Below are experts of layer 3 (counted from 0) of a mixture-of-experts language model. Rows are named router (the router's row for the expert), gate (a neuron's input weights, with its number), up (a neuron's input weights, with its number) and show model dimensions 0-255. Each number is 500 + 50 x the weight over its row's rms, rounded and kept within 0 to 999. Numbers have three digits each.
After each expert's rows: a language model's description of what the expert responds to; "comes after" lists some tokens at least twice as common just before its tokens as in all text. This comes from a sample of Wikipedia text that the model never trained on. Tokens count by the router's weight.

# expert 22
router:532562488579574469550426540471500461442494413517436573477563501433490554575443402431450601496421442500525495492535567514438535486517400455481534432560465543515570508535569520467445482491437510484481491594491490480590488518556505534580482507517449433507472501535420510504515463382462471408412565542404558477546485496483517443528435528514513414550440555464476509446549463518491506534466461522541573494437401499476491503497441453433533514590440541526518482522507529434631427555463459572581578507490520524513422512554486430524471532491433508551510488429544542435505578479438482574508553466520533480508590476498525485381506433437493476546502434564568549515468482403577571448580578491487462490589433486540526457486439511622512487527481424537457602482505544511510459475422367
gate1:487515470520479534611476499508441474482519462423508516536491452550476450499443504562518526541443449491563528524553454509501502459529402540485424559409540455609554576468504547559543503413419600494470459514515408491505466453572520493471441421530447516564570539508521458503495524549489529478461438565469571484484570482471495579454465486392441524470451515490511501498588524604508481468545417437535530560465436424428510494458481536479452579467604524502450531545472515528491526464471423515471515528541496363479483485499391465499516523415549503480330520465531493514487386504448467489399501451508529561556430481435454492616457558462499614435509495557560450525401496429602542489476527556462603495485507426442510577478515418457500534515481447486458446557567537493458443638488510
up1:516541509521495431505563460510476536494471522489497508498506460522479457488466438577483450536430510492544506574549502477386549491484486536528506624432428540641634548500475571528513451503519457555476549449483587483533524469545456493561476390525537503470495457616540431442482512482486486481441420462473547401487509437495496524457496419414581457575435428505498492490567536519492528491496420422434529624471536413547493477496504524486384536505565574426476532547462609410610487492510473482565470442570439488480520581531541489483514566524479559496470443429500508551463502430469535573465475555586522425539530595454470505477498388493409492448484453532501590491512466441549477611482542508451565474588513546463504567503512500497527485498411448484514475560469471426518481669510449
Pieces that finish ordinary nouns, such as po(ker), po(lic)y, fe(ver), comp(ut)ing, and whole nouns like plan, engine, model, politician.
comes after: " ", " p", "fe", " se", " sp", " me"

# expert 37
router:526462485469519509613573501555436489434451556483499460478510529534442488450487576471524553514478413489464432543579561436484468515495468466521531537584499554488513412508469534479445541463506587491506566568510474471439449402503553569550426533565532484577430606514559506544446577440560536415356447521429492553538516384454508536507505541480513471459537577576533492444578474408564531551491438430407495521535455518552459489449399502449532382561470505455547567506606574451460472447451385504545468467498455506462402494441471456567466532519491405485438436541470368500489582510526488568478543513484508483563535484466469523487506523509468472585464523514566483554522472467490540572460565529615416474517546524562490441440487516442514487473492416444446530520441496557529537467475396
gate0:464541439424587504464497479520569486510459495523499506509519503512513453540523512529484464479510475475568489537527508416528514570484573486466540449441484434439453511493415537509511575475390516440511441573524484507463481485554514510458380523459587539396478493560433417533464522423476461437433593557528578532574487496557556558503430513479556509499416456488489463506475426564530414482366426417535506503548441518502595526435479479434513463475516456535501471468487544479485554520487504388483480515439494457459480462445528402531492490529464518616437487455491448497507543508539504503454500514458494483446426486560451571551494480507396536525616446498398405502485494378385565530565592395571545570548560534516529573584502485504418364543504476470503549546541572545508384535445534
up0:524529625562499450451453407440584476485487560585498492569539484535508503531556554465522567434505513505472607479542489536432507498468498453527452524434539494519541483439352524524512427530380577524488539508445534540434528529456515455563468463481607507495494524545509526529537504509494524495478381478518514479538515563452490540498540492479517559581435487524508479480516549495533482464462486541485430474451441505512549467554452453539418466420490538551558464441558612422556487503495586500420535512483390587558500510440564474359464464564448442445605457444491414495590498597471465461593472543428549441472430445449461447544531536492427534448543471525582478516411559517506413498465539514533628566517532481431517470474475489537449462602561423456531485435544574486547553484425504
Opening pieces of longer words such as ted-ium, arch-itecture, com-missioner, plus past verbs like served, won, elected, and table pipes.
comes after: " ", "fe", " (", "com", " \"", " m"

# expert 33
router:585541538503486464491457465539516505501530483487468513534541561489535523419422537467485534617470527413474530511501455502401476494496477466569483568523440572513469381524490508525560452537494507463578491545407498531406457394455595546534573445423468438498418555507577569456533416484562525512481393546389446573562490416387488496595521513513448551572493536484559495445462532556580541449427454487532447464458534487489575448454481502551603493547544495494500476480491491433510574482490370469576545476468474533508413507483511573511527481525547557496574522445567476509455538456398388534581592480478432636521575420381506443496434593476550536515461492518480484569400535455550493491468506513486534533518453436538453497469438515484451474515531473495467510532474537537529541512480404
gate1:504508451468434421558483490512558488566541482479448537443485509476410510534479532427542528523502568570463458470539550454555547471514412545515517505437516492507438518552480549620528549520476531508460549515494433569548454531494540471591470602511474526608490568487458567520511568424435452416526411532483424513523600523412518562516523520497507476595504478536553459499464466527517496440574485491461562498506531510482345437478387550387511497410584460521444602567557483476464497552456527578478544491506510532472462493478498435461530469533520475374445388531457551591548491476558492462401480456525542488506555497495559552476565470551426515481528521605516488424445421449540613562513508521440547581518513471477425563480455486603431534497571387524501532546505498499495611557564503
up1:529466446508468481518597403512491490414463423512403501393609512493507539504448484515466486543511553485545518475477580552460497471504429565577516524529470468554500500484518513511463484521479553468522574491415477517520497518548478577480610582509481526543470548414502520505550411385505366583466470515506482449585532542423489537483507489487523566605509454536535465436468556533515479387469460524492523500419476411480464504461505493445496544486588513457443549558449632452583509539455510423452521563484531488505535500493572530441475423517554480459549373570460510547566496443468493504418545480432553596501596457440484500530528462457500550457603558535537485428413535393482557449551455544440480522437413466416467524475453540592456517490546365487527514467475580456566477552489463
List-item hyphens at line starts, horizontal-rule dashes, lone spaces, and word-initial prefixes like un, inter, re, multi, trans.
comes after: "\n", "-", " (", " \"", " as", "|"

# expert 27
router:555512414527499465509472541506542530532544591393641555510402449483518530511492532494569447455524465538520518529397554574555465406477524544492471446562561467582532470474546446424526532475528486458385429394442463601486443546487524427567563464529527544492498457521456494402401555507531433445523575489545517415403518476565538450481551467429540455504553557444427535467477429539466459554567573595580476527492511481465540544582479441522492459513443495521482488497483472538495490516543547557392572472495517455460506460520430494453527445506578614484500478543506479488490574421500498483563485582504548458480559631513509460547494546493504432549538479450551484618434434533422503388568488547529518500491503536430576438532540546469492520500451530407538553413464507548498433542464516
gate1:464572506535476474440500482495515591540471471530468453512475510535517605589484511470471504506422442507472491411507481553597529521444507476470498505528506601531624460460510599510527486410454556526509517514550494536554496527474529531523517499497601502494543524577518533460456443632462522467537437422550477510467374520608547470492430408460497504553452502465639557488434551527536550487517520531495528374485447523432532590449509407489520489467486546480450555521405473501498520503541538431561369522452527529516473401469605495528495540639523496463447499475514568456503507478519419520544453472565412506525486571543544545486484520513482447567603517500454462496535548567499505508558556418651570511456589534550528461506629462516486540508490546552593545434442498553474504437483538
up1:497497413385489530521501496385477447512466425476466528377471475490497463521434444471526464534495433504479430430434502577500509478433485452502484580458408488652597628504548470547554496549528513485506544435434489441536512435544480547491536588456554589469467563484468466415502507460450496516480526518527419492524481546566494462511478516554558447434580587507516545411554522505457464549440496605636482548453531523573488431500598548470529560457518563496553544466541376584452430488464451489530552431530567606553471495597541461428516468555462539510496471490488505442467545459531544410543512479473470519448445509527541465466458403471484506513490462523473582483477500502460527557484507481462384573536561467489564473483500569487521392437570551497520408470438451538451531445558505
Middle syllables of words and proper names, such as om in Wyoming, et in caretaker, in in Cardinals, and -ster, -ner endings.
comes after: "t", "d", "at", " T", "st", "or"

# expert 15
router:507475524475538429455511468436522428489513528477494519553456509513586506420562539511545400511488555496496501506451547506495429530394619442459493420463563565502519609488462477494450486557613463491554443543480422482410456508565498473547543455519561462425525481489452554449529556485496512460514443468534522557485553523535519484499551496528560395426571464518532484493447426456486458426575525481452470422527403569461556552475516522568496516557558531494457496397436456599511584452426508464589557582430511427545435534509568447515442476478561585472544487555512492403399471495544423473513461533498435461481457470479548496439481485485507566649525569469598459452578505458460484604439430526456453490471442443579554536597477411523457574512523467440462469508453496442419532448459485
gate2:530548537547535486530509605506518471573554472476450582364523537448557393578453531477526495577563607496457395535540525428489504460505475544482482536508508550542464527480456483546518551426553476440546588512454506499614516487480471519494509430490517441439497492510535613471480495531611515523545472473489485570357566518527535506547382543520520496423486515494481515512552463466608572487425504602495565480486545465580599527483453488443522429526523473453534522588389571525450459538445431566603431457544475401444566457532553488471487530502542429415444527445422528456471613472595542513419512509414430546500435560535546550479501522529484494563465474557438471483519524561474528462509535460499473494524544541495580558468527508474490462532586499573522543526513456515481454391497422
up2:525434535466455495480439486489501425457550473501562586436434574485544421507529603528556484541581464513488470544468487462510517488515529483588443548533492537571443535439539467610464526505548480572542430458545465463554537499507490503527521432573519614570483420509473610503459504497529545541540435356548463545539521556517406541519520607498486515420525601535511516492473420482585524530436577562529593493443478481388497485498525506466561505501505439433514439508517523522488493489560485408571498578480605444473487521394474581544473482548558503401440609526486545489510512457512600512411433477499509552507504509527556507450496550416425524542373491531493489548473519558494495487480447472538541516480471459517610507504444439400450473595590465610478462426538407485534502456464527
Second pieces of proper names following a capital letter, such as Gia in Giacomo and o in Founded, often in tables and lists.
comes after: " G", " F", " C", "C", "G", " L"

# expert 47
router:447417542486568459591497404553515507536539540467477509545522490532555508483479525473534561503474581538401482542537470476639554502448448478422504441540482427541570598428463408429503472585537467447454518523518455464534515548405525547492471483481479436560410477547424503440484527462554432473457488522415527529543508536464521445539519531425425554568493470543538496499522519531552591484481565449456473556435554503460476453427466504480446577452505540521479489585483552522513529445447494491551518526590501644504429492427559573470455448526485533485575607472556554568505542491444436494510432508589463520522541509443494506541468572430556535384455578515487581456395490477566403533474551517520542581576533500425506493474472589502560498510544612505464451446501557468508494580531634
gate2:478436477563510487553462526455587486526451518529507566480535517490516435601471463501605398494512515479496447463519407488599467548440492570411476473529458467507473533446509476469491514504592537378483522529538433547447395416569480465566495541506450525476515579505476467444507501427438450432466590505484390562460584472574559439558490506431517487488554433534504511493432509495419469472499413538499517585594457473524545563406451506352560505499409525544582522520504506566555490511507438453462448466623542495536522518434461409536444502519449536504515425571541513549518533489472434526454484533544638515556461521581538441517508477511477520523517466505451505525413360575545429509388482461473553501580570491459438478492531628510509578471521563492486523497497478440525496532460507
up2:510583467576473477478466492462487515455508551476470482499431592527517483543556504486528510520414468501525544478449431526526557471501489440473421466524503473425570457581468416405468440479556534444462502630484481494476453418500515514412546518458520449485553548522490458487516585488499468407459476527486577521516592434506416545520579436490503480530584466525506471543448468514477497484614447463497422510442452398559606465473458514558536506468489504512440462488462553457506537466550519567485537567569462525415471519395463404539382525597565546609538432544507609436599541524426473463496526532549545588615492509484446496439466527404466575463507467545474516532500463560494511488512483475452440434398466373490528408432521452434519434407436499437471448441543527483453461515436508
Digits in coordinates, dates and table cells, as in 35°57′30″, October 1, plus leading dashes and spaces in infobox lists.
comes after: "\n", "′", ":", " on", " /", "di"

# expert 4
router:472571510577553414464473547496534537435439481445484556544508506499432542513526446527435568472394474544507569418523514485568524513362524437539550563504460518597504453548493503447584482519594464525419562454453428508551571559512530466567562451474437532407411434479436545497439427524439467465519466486545564461446537518551551414500448542562589529530513457564513432451444400533568513362541510542453507537482553539504558479515573491525440521466468509438508478411416551500598424512490492443538457501454440554525594535527531545526540455517562524471470449454482527513544623512458516563572549525478587558497484492525551561543486537496491436491559463516567555469460452459491412546492533462490472461577439479498541547500430572613582405539480527557429558547433466526516517506470439
gate1:532527483439457569490461500501433470516465521612626535528576549471480499489414482485555605553517577453410445483502503496520446521570439384503541563540483478521409499507471460463504543491569517430426491518435561568508525417428510446496473484478413492608473540479584499511490490580386461439516421521434471506482432482514539453476516524563565544524642479489541531499563473477477605418495448585491428479470608487445466439513324483506484585529409413497537503498481428472516524404499505426566475469499506495522424551458458468481488456315579509531533534469491487576455487487569487481510525425554489496525479498496471478518478508531536524441475545483479517521475637469510503493478526499424434553566479517493513444416499521564472457397490468529528395467511507562496505501488526
up1:498554530519503507449416447554496493531535596515541518444608488516519419510549427432589518492471537441449497508545529458478510422562429514413546492470528420493536559462439517511441475641515523574498523537463514517516537564458532517446503484564577544510564484410507491559560453504392448524526492490515586467531481467537527484388476526596558393494573466480518496497526460441481591476556554507443552528493542497509471490615517488482441526547461566447434486456492520582454467487436406537521454561445478489431469538580546406566482539552503541525616517480548539468490544548516465547452596548530529429572477579564401516492512392509451542482501557343452571554427601506494551550605514554551465486516424517449515545514556511500524453478529511407469506576408493436515498494484529
Word pieces inside names and uncommon words, often right after a capital, such as Ior(werth), Succe(ed)ed, Aver(age), Bet(ton).
comes after: " I", "c", "ce", "I", " D", " mo"

# expert 34
router:407580420483527554485527483551524481517449482484471544474471541515421461470537485506541471542436469531595429567449450508445466441498481530547555559550447510480466470547461551503554530403464581447517445495466511554446563446469511525489460510619470521563491474545554578545395538409581502555477540486413526496507405483494433511539527475425525491520547521602489421494567509409524491587432422513441509476565521531520568586442447462493483471597554479482491480578448513477442429468504552481463440555552528435423585470474500421512500507463435533505483409449458481475514554419428532566427525577450577456559482578504546558484480429450516409477532446526523424594552489485542523518434598349552502508567510555508523449473481504473485606467479448516575525574433529418453488584444482
gate1:462598435580476484434566458561502438499430487554485459458534534477480485558579459481489524530480465531529500516436491547478466519457477595514499413481462457461512463643558503431581479432445550519446517451520529443453670530517418420524517518514483486483526514510436561495420472484545417578531533457492468403470455461464475524506529412381423523503515407512465490464517478435583562549423509485446493427504501513527462393453494495533482479482536648506530566512570573481548446516498541443458487500547485524513532495487525541514455447569412480462447523488480514481532459478501527514364481495498463468569465577467505430531597438498472460572485566532486552455566465624436489564515578540481424551454467381494498463497508564547505464585489477468469565425499511586508429569364494
up1:533556512466533525585633517528434465519515586547472420559535509473418514461543541438497455580522546483517580470485493469497473492603464540467482452441569435494463576502444532451478569513490530485491363461455501467483595537435439451503573572491518481481452540564547489513576502544510487503507464644478504473490485499464515451502526495400473521481482504338611538542362459466540478482456493532540437511464471418519486592516486527361520423439503460472433535487538468569470529471625520521503597503489484469498428528453434522518510453561459623471506510475515534471422523420481506460478522573460482468523480487493522427448500561500509541429568424580510394558476489482389570470517546454482465540416444513435561503417505512539488507488543541352514515511557499529417516496529487
Short consonant pieces inside words, especially 'and' in r(and)om, gr(and)son, s(and), and 'y' endings in names like Ton(y).
comes after: " ", "y", " (", "r", " d", "hy"